Experts of a small language model: a softmax router, a variant of Muon for the experts.
Below are experts of layer 2 (counted from 0) of a mixture-of-experts language model. Rows are named router (the router's row for the expert), down (a neuron's output weights, with its number) and show model dimensions 0-95. Each number is 500 + 50 x the weight over its row's rms, rounded and kept within 0 to 999. Numbers have three digits each.
Before each expert's rows: a language model's description of what the expert responds to. This comes from a sample of Wikipedia text that the model never trained on.

# expert 17
What it handles: Foreign-name word endings. Middle and final pieces of transliterated foreign words and names, such as Japanese, Turkic and Slavic: gaikokuj-in, tankō-bon, Balas-ag-yn.
router:394504556589413535500598509437483397461526466468537440438545506437527414580537492475498501407540504510513520532593439479532433524424492510547460557504508467523545533522491520531489521528398501529433557459514565506473470468566547508450543552529413429445564465449519478630489419616474485486
down0:529574533493579516453514515563487488505485594517481507430502462519461516489517429560454455413484488480442497522504494434414418474484508388481491495503550514476437404478449475475485524489516484564580492438514486469545531478498530477490575538478559497474548498494492550508453493500554537487
down1:474540571542591507481487536503499428519469503596522451476547447509567487427504465575516565459491498504555488543438542403547499487539498443510447487480425506516534593479566586453411503523529493534462482413522525523529467484546398597523543487402459492528499477511524568590480486476499522526

# expert 61
What it handles: Name-ending syllables. Final syllables of surnames and place names after an initial cluster, e.g. Doesburg, Peggotty, Mussio, plus Jesus, England, God, Love.
router:461538538499438510545504608497410497489475471603537519505653507397501471485484539570606481508562483483494623452413436493459532535460426538465519474482560443606480479561534373519503483487473486423498645559625501376556489473447637554469502584532544479537541475558458547594449527515462606549
down0:498456553511479457477465500538428500533501502394446492410483502530501529592567507544527517511520488503458536391505558512576440450590526429480603457447541489485489547538467404514585463445408424527534483534471649549473541524570516442463428468482592497477547507519485523467504492556474471437
down1:516510609560384529463528580537480566462509498498440533430425489503490497464549459536460561469475532472441419521562541473538531477434590583499452491557584555502488570483476477491546543511509451552486545532418568562476476524481460515478463528492456479404497476541475560596442502413448465502

# expert 12
What it handles: Word-start pieces, modifiers. First pieces of longer words and plain modifiers like top, long, south, early, as in spr-int, rook-ie, Sem-yon.
router:462493584522480482422421453449546478482545515413474466440457536579486481462478512484416531504363393527420427528530450481527589558513511442519556563443501618464513544411470475484545462486543510446446517418476510507485558471409406509509428502538494557486468494481495424456456452505560565466
down0:525395554512438561526506444555511414589515420513537569531480505533521477578517554529508491448429522502497441543482578337471494543489521452450408556496460406535438541495404440574602546458551525415445517547491489443506528533555429488485504481512535438517497507557436531519431528390465474505
down1:460477471470540488404478495559497556424489495538491510430466504477517452474483506497511488413481504520432503569517472486443474646485591486512516510431482522576517481477415417466551530392538610433473536544511500515469590454449501462486518531492406421549528521516551485513503553370534489515

# expert 48
What it handles: Prefixes and word stems. Word-initial prefixes and stems of lowercase words, such as mis-feasance, dis-rupting, pers-isted, un-, pro-spects, cart-ilaginous.
router:540415535475496446460437488516592549511512433383462454483515553632498397518492441449463488457419507555404477526547584413541519550587549597525460463445486428453541512455480504516530531497595539436456516407485505428524562446441444596513488507467423425474470538489559467552604494585503572465
down0:473417416460533595476538499480476447491450502545500497412502494571558412509404502527495492559537513512399458481471530440530502524497544502457527583509515488525469487594519542543534521484483376555566452517525428607524531483488472582608477500457525514532472480517435513436483560483537429533
down1:491554663568498392493495505438491496483604429466462480535555595385515522465508497572464525451538442445518475523525517542507555514513489487430469461529497507536554540528419573535489483543474546518523418454499584511369425458431480512489452475517434536557517458586515532491535536530425478492

# expert 50
What it handles: Numbers and units. Digits in figures, percentages and table statistics, plus unit words like km, ft, kg, million, meters.
router:508582508445601483589488513520480505494527583525440481568473444476543600411463510457503444509537585574485511482577498540542548402589487441471540571505404538431474449368541581422518565476524543400508447433550510525418466496532467492464526466398550515532546471460452547483515453509467456491
down0:507533503441554503499493487483463551492525472515466436568474539454478592499456508517638515469440554361537510464450433501382521520502546601592517590550515500529593516533490531512424508427429471520460526502521458486568517478439472479509529441483463473432518546535529475518483571451546490507
down1:524597610483462493584551492479393525550603417480425472566598573402407444546580535461557556477478402404500569505517481478543471494433561493524468551489541528594537558491464448412468454589485511471529520539469501512511477447531533513447458457530531496521593502514522480538442491511409405537

# expert 19
What it handles: All-caps code fragments. Capital-letter pieces and word endings inside acronyms, catalog codes and uppercase names, e.g. SERT, LIGO, WAVP, PHILADELPHIA FREEDOMS.
router:397594505585527612571446559446542505513429509493552547422506511480508523522507520556512504428560449489519473460491537499559497464479425479442380551556476526467560431510569516503619569543498497530543433528555451514485438451537559456398443533471375399479543446479485536459408574482498460590
down0:480479508476515515457506486540484443535551424501541509505453539544551478550552418518452418524518458473521555427555486531500553426496417509483434543593481478453438492420468531510465459444453521614486476495443589453549481474567587461460538460548599580423449487527537599535462553581497436464
down1:435525536575418438518494502387536432454465478504533487553431459530445462505533497527496519538486419581541444565517546529538431443463505531439478510432565560494543504503522487561536481526483533559480436622474398554501492481407514505608475555441595533480462477484508480428500504510586566444

# expert 2
What it handles: Descriptive adjectives, word starts. Adjectives after articles such as new, small, major, French, German; also opening word pieces like cor, fac before a suffix.
router:497504476482549412511504614474494556502481578476496502543478514500477495518502477510459524490455519494513526610521557442499515429494507404436509527530569487543510397493501525594508520516573575444436514444520424486514589392443523550529493464466458478489449513504529545530539488527568552437
down0:486553457519500468510482496453539500500546509440528480532453427524448481497553461459467502473519491533531492501411575551408510536453544489504551562519502515480485508545446541432474440517610540517531474528542422443439544508495435507482567521502424574500492545452473543570478514406509612463
down1:507509463472529443513426436545573505473463486537501530481552500508470476380498507459471484536459468418425595514494621430378538492531461496543500461452451528433432570483558569509424592469503575543442647498473465461529543543504495455488601422398464478559439551432523454516512458567514527431

# expert 43
What it handles: Day numbers, word pieces. Small numbers starting a date or table row, e.g. February 4, 3 October, plus inner word pieces after W, Sh, Be: Sowerby, Being.
router:462541535582459505585461456541425505517506444488524568378490508448595471505512591467510464423475534572535517439424460469537559531531529549426484577496567460550551534508525496435608431491488508521435505583557450431602484503553579605529567441560493499502463487445423515460507480485428473517
down0:506480520489516480454500484421543434578513465598500420492470516528547514471522561522427538564475396444516589537451586476426521496506528388527518541645469461561475472633454540564448533419441444490540444559468336569497507538487600476516552507504523455564583549479546565460470454525455524539
down1:529526581520535558419501534491498529465620410446428623587562531458558542479501516569477538482445514467473532413559468488452505438497502558370538525487560458504403475475477455570583469572486500488500490523588561565515583569458554471436459506453472506520441477467504398478549433507562501425

# expert 55
What it handles: Places, events, regnal numerals. Country, continent and city names, competition words like Cup, Song, League, and regnal numerals such as Louis XV.
router:496535576609558499563459569432466507566474536512458520569452477517553587538467583506481484459467423479429502542458454499508403482415477569424426592624456566484477498454491515431493502508416540538520448573488472460485529367484586537490489468412512465465408428559487466535463443516506458554
down0:471434533467415509494468456522533519517551532508559499442576509426518498490495528582518604512553461591486458563508543552586592533531503464429478484476549460634523535497508500542495463464462609509491592453422482485557445484543436480525447547560453490481420544519503434509597476502497503467
down1:492489481564506405508536464456566548533471445497488532453594483471524552555547534499456467504476568484455473576594484596465519496519594416440587465508449423447465504536503575488413532494522465526542413504558577445517427436409519509529466519555424549518506539473528564467506529529560500433

# expert 8
What it handles: Sentence-opening prepositions, table numbers. Capitalized sentence openers like In, As, During, According, Under; also digits, pipes and per-pieces in stat tables and infoboxes.
router:462501502455465456468399548565428484535449431473486523569471497439520538472576472520550454559478568489457444482490493463502463510530494546468480407474554507470478438415499494548577479496472445513483530529535514480506452542481510598539537503487477528429467591573434484470594504537559531537
down0:470538469508482582469504562537483484455482454590496554505625458503479604554460501496486539452466427523497527547496504573524515550645470459512503537416466483491631562470436455519541509556492494499450573468422526502565485539491416414488545593538467501449596508455529543532442539470494527440
down1:542445524480482436464449455391450462423532512504558510375598502598409452534492504543531582456488469465486518534609415582545528477439595505517517511467507613469545436436538390486495428491426498495593469474505523448467558512555507447549436488500484583527480502512576456498594472525495530463

# expert 41
What it handles: Country names and list fields. Country and state names, especially States after United, plus dashes and field names opening infobox-style list lines: Kingdom, France, Height.
router:523523502466514510414535496520432516466455565565503549571520537491501549415489549480576560458571512491494490535443464477482399486515398378430540454541539510483428464525521490402490478552432463529434509601461497523469435441557426474494481447605449563394531521463450414505543522520462433522
down0:507514491400476502439552581411459437457476502551463418530522545519512603521533513494461546511552582458501544493477534548524427541468530482479462512531467537441514494563482544442489415452513538490549533610518488552485569515572449501543512408531583548487484460543490537482530557578492542592
down1:441545574552507479513581566505409485490600478489464485518502459510426452447414447515523496479568479529307506557516476446458537491517476567481410455531469539374411490518536516526533517470518598518481454464466448476444540374472497464485523494514567575486456489444472458543432511454493484511

# expert 25
What it handles: Articles and determiners. Words like the, a, an, its, his, their after verbs or prepositions in running prose, e.g. "is an American", "carried out a series".
router:612444488461537457499486512500530490464558519433458441520545541579506531535535496518466572504443463485468610484508525410528483505535468498465593480456502489389490536521513462492463441496511482550509505657475403496509390552473553573531568532464540654578394508502546478454379447460604490525
down0:538486373500512489515446446526468600529499638592510471425507484550490539613539526531573478483460474531448499572541537452492555394530510411494534551555425529522571587511645515390537545583503449463440543467530467491518518485499369532439458487510490517432456530476543452618526479500518522567
down1:499574575559528518519511516601490509450562382520397557506556473416484516515523543581479461522514474521566470474451582482508526480449524538595460477486483525527554491474539514466507545482525588517600567538418512454534551536534508614495570518415397434496494502460448467480469489493459512497

# expert 28
What it handles: Closing brackets and quotes. Closing parentheses, quotation marks and brackets ending a gloss, title or aside, often with following punctuation, e.g. "Hall of the Slain"), ), ".
router:491474512472473506478508463468560543528422490578528378524502439467565591541464494522493573531501537470524523530524443427417431583432452361491428504514556578508508464442573491476519432537480462483504529613545542404472435556487515464538463425529529525450464434536457535576485498494482474568
down0:502437515506465400491494562509592476534445553539498447545514481494457480460413410481522458510487522488501532386561505534493589495599494523437529507479495532413521478535506527501438503451472508560466412613506492553455382551515456439552491436604547474422485534543516598424541515491489541530
down1:540513522479468488524486396578494488576534505481563471483503489424423469676585584545468417458561544455522511433573541547585570492576578486474504509447521588515518548420501525510529482478519503446507431530431489419420550517446521528472511451570507502564574438566493508489436495474525400554

# expert 11
What it handles: Political/abstract word openings. First pieces of Latinate words split into subwords, often political or social terms: exp(elled), symp(athy), abs(olutist), Liber(al), United.
router:529472595510503473430444477429562470552591485466559529566455553540555564452505457502496555441482496508456533529547508490574426588490544541582546476458524529433581504561485511464492538603537529531452517520469495470497588416499470603529468573502502534510401569571511452549531539446557583458
down0:539556473520602505391553427528488534478455544536447546460566524457511509553393460541468541409456544533441389480461571460452444520535521449523457525581480542354515521540571414572462503560482497514404492528557617551508502530549510425524529546483482458472524574466471511559390495527477484425
down1:498540485481431556522564503506469447504535493515506458560478581556528614486526450479484513463582449354487505409582489519504483486550479464498567459540393492488528580535521475522595464518507510498561440475468480565542510474504482491481426503481544375531405463494556597476431496495486491430

# expert 16
What it handles: Units and number separators. Unit abbreviations, dimension x, dashes, decimal points and spaces between numbers in measurements, dates and ranges, e.g. ft, kg, 16x20, 1458–1464.
router:516566528497553569590527433514490397529532524422534447518439479473482572493462518513419490525488521539557490478429533461453498573562539494487507508513563496576510535425509495538537492381450478461423440479572507564485487486457429594411487429499490536465433412483436493565493551537546514487
down0:456558542441575450502496512488499583457480421470506536427520483423485487489536498456474498394553498528418498527521528551499399455589580500536555491500550593509457583506572470577563572583548559560504555523611566490531481448482559557456575520510512551505486390518461560382439530497566483506
down1:483494447512559456525561465489584496505478511433502445507436544439455482515386533521580535423455450430443428498456573515567556478446511424444473488506567410528436495545450545528515433568427433454544500516440552479592533487471533464496524558416582500550587574498413403465491520579493417517

# expert 42
What it handles: Abstract technical word starts. Beginnings of abstract or technical words in scientific prose, such as overl-aid, Det-ection, simultane-ous, toler-ance, Prop-ellant.
router:541402550562503426455450504530616554495478546483473481497404537636531420519535419435449534481369435594444498476540509469543503508574558426575558452427482416469513463438400580484469507426538498496470393398512522457471480443494459504498481534424510462483426554514533479515590475516483574485
down0:545544571578490483451481459529559475477467630505538554424539416504490450454453558478455435521522505572479543461434592392509500511406640471515403490493506433489475492557483497495498549545473494527519513457454522564556475415494601524490476467437461473434575501500486389454437463427519502514
down1:422502555600393564424590454543485526517559530448542537491470504532570509585603542487575549436479519536515430443518482480536507437518470497624521565470502481469571531520503509469483554476502618516449488510567466558480415455554496488510429507488446434552443582428498471481506508492532452496

# expert 36
What it handles: Year ranges and numerals. Digits and dashes in year spans, dates and coordinates, such as 1958–59, 18-92, 46°40′12″N.
router:445489529473500472454477461470542562460460401494492498492437490535538574483446493499547546516592609514451580511522517459456450482476553504418572486526461516601400542440473474432512527519438523521494470551535491496443439517537496430562439405391551598478492456491469521447519457621443477549
down0:426487465405535481528574470514422480484404539482463445463480540507380558495539483607464464485487462519474519468489490475562523485589500499410527587479540532476436487457496460438523409546475507459505506538562492435543508522611575463524532463601545475522522484467479407448564564542455503513
down1:501462475504548541544572467509415498536514506512496475563532525590522562619424516427479472470553527441522598493525525498572517601525524478443488422456556499511504518466528457447479541502556482578464544444424529596447472489425493444449523545533516551568516452587473562426508579398475444520

# expert 57
What it handles: Name endings and surnames. Later pieces of personal and place names, especially foreign given names like Yu-ya, Nat-alia, and common surnames like Smith, Brown.
router:478475521562416720615492503503424437436463496552535627477490569405582597502518512517499447431490421483542534567433416548469561515466372454425505572524528502565489429525481484503452500591453513515500485532572545466565503477530584425538480578584511492451556503527432537552450483591486542544
down0:558483476581510404496363557479523567450514554543546534504547582534512536476490453537480511528531556426418467545519533516468441574469431517432497517518454519559514441529460482541446560541512465407534548486451461522604547573550528425460498557429497507502560562528428459557516509561577433497
down1:495444516489478530523517536518498572515517449576516468373465542437514459485526380440549602502476494533536535481524560467472503579536512512555591550451534461515414505607596483540500531472565535510490543505437538594482482523591529427424432555389427498557549507494456410542513557531516527449

# expert 54
What it handles: Institution and award heads. Final nouns of named organizations, events and award titles, such as Cup, Championship, Committee, Series, Best Actress.
router:444463514514516564449505443432491590516397499549531548559543596424556572475506555417516430517531441410553524493461416462496511458500413487430487477581556505557527434548477442557424479498522585523502542553473481425560530481451534556514482525525510483524582507448465444505465449510492462601
down0:503456560555462526516429457523457563463535537445545526501565350523445490416470425500494550498467445458466527574510470480582497525597474557512498452454493452506488477463556488503486566509546501525498497455427495493498554479557458528393557523441477491538522481391483486492548407524475448466
down1:499591455522529552566452466480550450528458495529551505531488537534494571486543513446513509434479482537512433501454536506472444486475495534435474498425471576528565460584518506540512472501466594478484493523505414560453496550569437456509494374514481506609450481479485459443503481480521534526

# expert 0
What it handles: Quantity and number determiners. Determiners and number words after a or the, heading a noun phrase, such as few, two, new, other, second.
router:519498541492449357521518467531506577535569512426380455566461464569492464484533423540525529527457581437427493460435581522465518454498556519558525477511571530404548544506500570535515461524462587530456466515515478514477481500511492487564428517488561516617459509607557550480472397548513440508
down0:499438506510588427502512480393576591487469445458384471487518474453331478468482448460481512493498456422520556542570431592472441420550558516515627491525490415482583522601486403499563509570585525534552495539494490584556521466461519539544467470513512481669542404449509480511476491509525432553
down1:431470560387474458594530487469463483486523545527556478622488564385462508489561540509464498507413516466564529585587507428489476468532540485449475584525472523453498476504451601589471498502506546510551426505589557505471420521547499520476504506496520519481458556512455481421457496439460441496